config.toml
moe_layers = [0, 1, 2, 3, 4, 5, 6, 7, 8, 9, 10, 11, 12]
balance_loss = 0.00215
router_logit_norm = 1.0
lr_router = 0.000708
n_head = 5
head_dim = 32
norm = "rmsnorm"
rope_fraction = 1.0
tie_embeddings = false
init_std_o = 0.00754
warmup_steps = 249
doc_mask = true
Below are experts of layer 6 (counted from 0) of a mixture-of-experts language model. Rows are named gate (a neuron's input weights, with its number), up (a neuron's input weights, with its number) and show model dimensions 0-159. Each number is 500 + 25 x the weight over its row's rms, rounded and kept within 0 to 999. Numbers have three digits each.
Before each expert's rows: "gets" lists some tokens that make up at least twice as much of what it gets as of all text; "comes after" lists some tokens at least twice as common just before its tokens as in all text. This comes from a sample of Wikipedia text that the model never trained on. Tokens count by the router's weight.

# expert 180
gets: " two", " one", " three", " which", " four", " other"
comes after: " the", " a", ",", " and", " sc", " The"
gate0:527526485456479522508505520490474497459478506499492533518498489530441508474513470506550487489499451521501490512450504497500543506497528524505529495510490508515497515515506480504548468516512525530478511519482505517487489516456416523484493491504528488484479535525513515485464485442497464480483506503469466525499496497493556522524482479531482458528484486469493507518482513512519533447461514508541543458502466483526512515488493484556511500496543547530494525513507489528489468544475498
up0:492515475513489473487506478546475488504493500502567457523495522477530469492527481475511527481548543494508509502498515494470475467511524479463539483502507527498507480532490457486469466508517489504447507485493484497553542483472532525526506499540485504469516495519532467510482499548476456548496524483512493492493508500505524447536517530506490516509557513501499487544468491513494467491508487502482475525493507482438499530483446503497499530545487468499509478515461494467506503463446466
gate1:479511492506483519503459513522512546535511540481503495501505550535512499464512469499487478461471480512514505507524535467485451506453538482521463537534533486513457494464538482476516526510518485489502509494541543499508500500517474508498539502458495479489495514556472487531459534532500539502531485514512475479564470497447475539525498495486535507479497480518531533507501541486524528500520448561506479479507514520516531463479502498512512498482501517524520501537486515497540502490520524
up1:455491500520474520521488531502497516515474523443484508491500505556514483465454441505521515461491462519493488498534500513495504528508488478474508515548526487515485496511535489529539530446490437517451504510509478521517501488482463467482497538499510506504530530516498486518479519465502513545500486535498479503496450534480487560524480486504494512486541476463481489494470513468521472508489496547452515490516484512538538464518481509543511448473486508532528509498510531483508499539498503
gate2:496508515491506547501564528523501480479494504486511518469476484535500471512508488524539459500528480474510479508483490513489512545547534522540501537520526483512471524521479496478498480463523539557480472470498492510518482482495518520511524518524488483502490516506525533476482479482502533448484544528511495501471483485461495464474502465509489511494462521496491501430480525535541541489527556467485546461511502513490518479517544540505529486483529520538508515511503540517518488521513459
up2:508494493513507524485515507506525502502510483511515473516454492496514517491485524467549503519478503456501490493512486511517500524504463541510492508509523523470479493467502525521527517525507490516481545475487505480529486523502499505478490513473499488478529474502506449516483460438492509536454530543514532530484455446497524547463491472463517496479538531500529490459547509498517512503493576477498518464471465528549509499492508497454489495465503498500517489483453529518483464490576490
gate3:499500526501516509502501511513536499506522482502476550524503481499514527479494466512490526468537466511495502483504496480512483495503518506510515534506524465510490517505464555497489484447500508501471496547483487505473552534480511556476475530502540526507475520479499497514502552470503479488504469497488486469503529512463491485504474459523512520487528434500480489498484485544506520495547501511487554486536520492479453502513526573476506485445479451525528456521519504469522523547459496
up3:509487513497515494527485478487504495505541517543498493549509519447539475489491508531464516489556452518512522471510494498524500498499565475505492509474488461517468517525508524516526492489494514519473524543515500479501499503496485521508458500507499489561497539534513459520446527484526498470495460471496493489473520495448467484530489509490520505517556482475529486485498477534465515538527463489481500499555488505452428487486465501467468516483479458516524488519511533497491490515503489
gate4:516488508482524520485495505491482493505547479475530531479500504505527504554517454511504518493510446478521468522516525451502495505433526466539475548489565469476452515483527512543478505529523497464501509514519547489526539539448530506503531523473501493492499505507523478511523548489498513473506512541544502466551462497490480452493499484442526515481474491511461514484524483502502524489494492495515499506516510506520524512490475550484498514472499484507556464506500492496499498500499528
up4:483517505535493527452467480537529492514518499556522487501543474498534553472525523526530487503448551469516467531503535507486513487499495535511478530502506462531530475486459502540495483479528454502484473511486493472493459507506482526506507510483447530512514479515507476501533502529499485498485500544519489480535478502509469517471489528526529539521504487533525518464470495488495522526508474535545478509549478523470496474484517494489527529486462524516560481502542486503531497497471519
gate5:477497480497581482529498534529499515489482517495523490464516501508513534519491489477570479444512448488505475533480507491536475512484516514533467555477523470508451492522532526511508490494479529524489493516522533520519497501522495522479510482492474531501487493475473520502535538456511488520524471460502488527552492485498528529499509506487512496525475445501511484507499497530470498473463488464534504510518495528492457474471484530492483457460515517518531488524466514482497488532546453
up5:503523490459497490506517528500513517469476495485478502476476505456481519477512507466477527491450483511484497484529528511544492472500463462527477503498504483527507485489486447496501520493536514467530522508476525522457503471454483493481483479478479515488496453531496515496486550531524477467506496514524546485494509501488513535479485507522482477498497483564530529502509436464476512471447491467524508512484515474521505494517533510561512511488516515540495516475576448514550516519499504

# expert 38
gets: " that", " which", " after", " this", " time", " when"
comes after: " the", " in", ",", " for", " In", " to"
gate0:470517518536491500514520495516517428515536525513526499499501474462479487538499492500471505439521509512530494496474503488526504518520506485474505542486501450548485521521453527498534486496475499534509514514521502515483499498495507521507479515494522498502482502551515533484514513456530485513500489485518507486462472528560532457489489523481539497506507463491506490498487495514477520525496496501463527532551459523489512552565434540487453498486473503491522515486492543537530472531512472
up0:480503541507488521499493504520533519484512485482488471518456461496508518503508552519479447477518543519489491488500497478438466510496490568546483499493512508469507502484527501497504528483502511506510532497467487477493471507546500507522442532496516501493490478490508444518479509484496509492511500560506540532513510455495468476478514502432511518515520480505524465494532478516520515487540486525473510522471525479494507504519472493462512520504540500492525480431531478535470534470552513
gate1:478498541499530468507483517531476517478499480511499476517517514495504530504562484512489481488489484498514455479507512518469465494493539476534505469506504468546501480544439486523528506478483475470499481506526514482509512486533453555527517507475494505518521487563507466486511508519516513467481506522513493550471464529494505518503482536479504518455492459499537494512476550513464426499491443488515499537512519511471460481498518500526509493528459496493467506490494499486496461533455473
up1:541524507522460515521503471489493489498540544489535537519497468460526506491481517488497508494530520489514551513469502494515494524519489501436489542532510551466485514480526525496458508536490548510492491500519498533490480485488502514489519470506482494515509500461487552497465445491521535524523508529521488469546501460488451504473510491504514515533494567514512497463512478516522551482500495494516463460444492483511502504481474453482491496495494520475541482486533521526481510456527522
gate2:475477472511552507475521544482507515514483531520501548486534565518472492514489510496525499517502486526500459526524459470516516517565512520482458496492504482504516510503475509522504517513500490492508535502466491487533520551535504467515497525499524476502497544461479529489454486487444508528493468438500508467483533523514506463538523454504501513498493451507488514538501500514430503517501524508515537485538492465487496492499493514531481539526508478507492515466470495507542520508472468
up2:473473498505467467579541486504498522516537476467541506525504485494503473469496458505553450506539493509496493534501457511491470502516512506494519472504533529459540499505522519480520525489477468472511504539492488486510515572515486494486482495525496512466496522462464517470507480450484549499514494504503517474542519509465524475507525500502509529545517506506493471482486482465502541514468514526485485474523472471483534502484509519467501521494552466484486459510486486460496480516460531
gate3:500530479477473534528501511514498509499481483503510491550496552517488545510494472494470482483539502476483476481514513528504484512534519509568505459485504468477481544488498481482460471532483485478515491546484493502530515468526504544498485476508534531489525505528499460483523481516477482529486501513513519496535529428478508469485525488481502497481484481464503495503458500548538483522496522476554534519508526503526507520496512464492510511502558492517479485456490476460497502556457554
up3:499519505460516510529498491473477492507446495532518478519478566552509512512459472513470497489530477519472481479484475518538519488508515516519483466473513488479476496511526447492474461510456474498485486535508520511516514464521523535522525462495558503517485530519510453547501512465461472478494505475481506499524542461497515513495518486521476506478507484469504498496471510533554512519512553512533496499528524512529480483504494482542507530480543490549500481496466491484507495558467529
gate4:490528524511464518516461532485458516478516501488498488480470533537544499476531499468451491516491495501504522512499477493542482495493493470515522518490470498502563526512483467445498541513461481476489459534469497541496539467504497549483484447493517500509485484509463496495537512497518506481516524541494508481484457484529513532509502503514480499528568481509525492492500504484490493473449472538491464501483477460529502508466507525555483494496471519478490444488490501498431487493518514
up4:475480519519460527501504553442477487497519499501504551491537538540524526437528515509481482534467518511484491522503473504529459455472503474522510493470468481487540511525502493484476521503469474475473465510458478500482510464493512525496489488490530505508478527508461483474499510463480466508526524561476504518500498490523458537519489490533478505515552471512521513508482526513485526476498478535487459494523465431529503500473530521519478482501477515507504437519491503511481491496535505
gate5:494528466493515512518499533476516444530497485490511536499509444559492506494496466518529505506460511515473465487504498472496518468511435515540515458489473482506453525470543473507484478478504528490503487474508502490500487490513502496496482508512512545481522493513492472439433482500469479488474534457502486543509540502512510481476522481483481505546466521478494508509506505501515520490501510494481544493494542482537524482486532518501545455500540443519514518493516480460504451495473532
up5:547487536512483547499461478487439525474495489470521456499512539506515474505509506498483563525485527465498513472504515516509529513455498495478477486484528502483509488491519463563489491494465454502496519510491503521494523522521513478457483499480515499501499485478536486498523532462529536532485462526489469543514533497513481527508492544531504514489511473504491504557490472499504468484537511562517494477497470497490517517484473518552523498528517531503480531557486509561522485498475521

# expert 27
gets: " some", " early", "ree", "se", " many", " small"
comes after: " for", " Th", " f", " th", " tw", "f"
gate0:524539475490525496487497503484483502509477477500519559473491490518488478507509487482470487490468481487508503475482512486506529490469450515557503474488493504485514497489517522526480528507466468524503514515517494521457455510478493492505469484487518517548519494484469475506514507500529536516474463527491470463486502469471475503485546517489494549505537532533469493516520499540491470516493510502523489492498477540549552432536552549503475485472508514512470560511471501470491561506500451
up0:489491464471531480498515516489461466517452488475473531490482530443483478480541497504499513537507477460473476514488524497494541467511480520513519480485465509486516490500495524497510486493482481529502527541532484489457478505502489539502512478491510536507500507478515496516486551462543494446504464495487509469491531532514530463474516491547448555526498543510511460487525488505492492513497509500513520485484460489511539468526557525520440468504519523508510521502506498468471477523455456
gate1:504512499506519503483502478487478510529536524537516527475475459494483482473517505464490521524530484522509534463505527518513512486538524466455491543465467493515497520535482507512551472492512503512533480544517485498532500502488482531469472502478500509514521514490498530532460525460477499497525563488556452475469499535487564480508471494482501464502515504529489510532504478512489489477494545521549489496532517521469503468505547517569503528459475491521511495485501489511504472536454486
up1:469491515454496539486529464500479517521499501527523493482510455484480482491503498454533518518531492457498511514481514523495534482539523512472518532460499488530516514535480498471533501484532497535536490508497468492499485517493507517493495520508497521542487533511483516553471552458488473477481525474522478454454487555510528459517486495502463473532514494503491515502502509484486502472505512520505504506538519503480489462521566558528451486478480491539480484485467479543471491545463472
gate2:530503515523474498511548504496478516476507502499456503486515563506526453491519524518526435479512459508521564499483495487507519503477457453484516503465477499533488492500490555492524475503454512465529492473493510538527480499503467490536489471456516540503500521531498522526474498499495497513487457510500530490501515489497494487490501566479504477510507510466506483483493476488446520489486485482531476520499443536479491548535538505513522511496522527457484528528527467482490525477478461
up2:485485489470541508481472497461519509486508495485525476514472478498480517526471500461475544519533499481489466472526488540524508494554509502540484505525439507480543515486476481527550500503533555512497501540496491449480499459540525499469473513523485477483515461497469553514508507551502507486560505493489488504473530522484543535499513463507516499489485487499452510503508486484504474528482538489463511468479501489522482466483486509460489479502514464516500503442474490522516512549527510
gate3:477481521511527456496517491533483517488503502533485484477521503489508542485451471507491513501523502531501484506536483473481474451436498501505484527498523471553489486496562474520444505472505458535513513487490525499534486547506514468489502505502513516534526498529517462516463529493423507508502474495464481500548505492482507504513534494478540491525502540502529503468492471555517544529478491531520496509540504532503522535495483486505474507483512491451500506513502477527497527473444513
up3:547472484483528561484477519516499501522509499511509529503468487498498465517549495483471513502476492501483501486486507493540523502526510523496501483466533490483475483490506502538524512517526524499495485557516475477449493500506503544501466502524460503496489524516486476451482525497469518512520492517487469488498515466528534500511530466549505520480489489517473504515486524480495494496501448560520500546490556441490537468495490472501497512513493456500530550534505509433453458466535489
gate4:515507452508444504503493502470511490519545499495497463509533510453502484500577501503489474511524475494509523516521554517473481510516481470533482509499462500492533537461480544513502497512520513470527503514479484505448555498500490523456508472469494532491500475541499504505495477501527486503519477537509499501519516513526534479465487491485491433519470500521509480505516511504492513511495497479511452493439478468514487477488525539478484472523509553500542473493585498499494472488496531
up4:475480480532494522492518543517484469488489512455507497484530559476504523502532477505528503487461493499488436513488501525507516495537494494491478502478465476533523472499523516506513467489456514475499500482505529521518516488514494521526476519504569554503456476558522541538484506475535476506487514463494469527533511509514493492518520530538467474517484471494499522497512544506447499506500474494474466470519500545537492484531493510476496463500521542530551498469512509491504517564487484
gate5:478529517512573469502486507473510483497526517492497457481500501465503505505475506528533481546530505512500496531513508501547511475504494494477524527474512489471493497528471438536493530472537491559486475501504492491568491519488556457517495511515466488522476506546476515482521510526512463510507483525503473544484515526512515525486528511465478481495532490485466521521464508500486515559508483518513514460500545543507475477509488480501467469487512445536501501469490525525485525546500511
up5:484498514501461458491530467503513482485499508560500486520477531477483494503519547535479509466496486539541513477516480520498511510488524484532483477528504500524521496474499498457460501559474516494541493536503529484470511479462474504478488473488517504470514474443489497524505470494545498479477478498526582489530477492483497527458491443481522498487492497529501476510504498536506499476485480485501525542474487480484498489486463478458480492500498541453506496459547480475503505431484523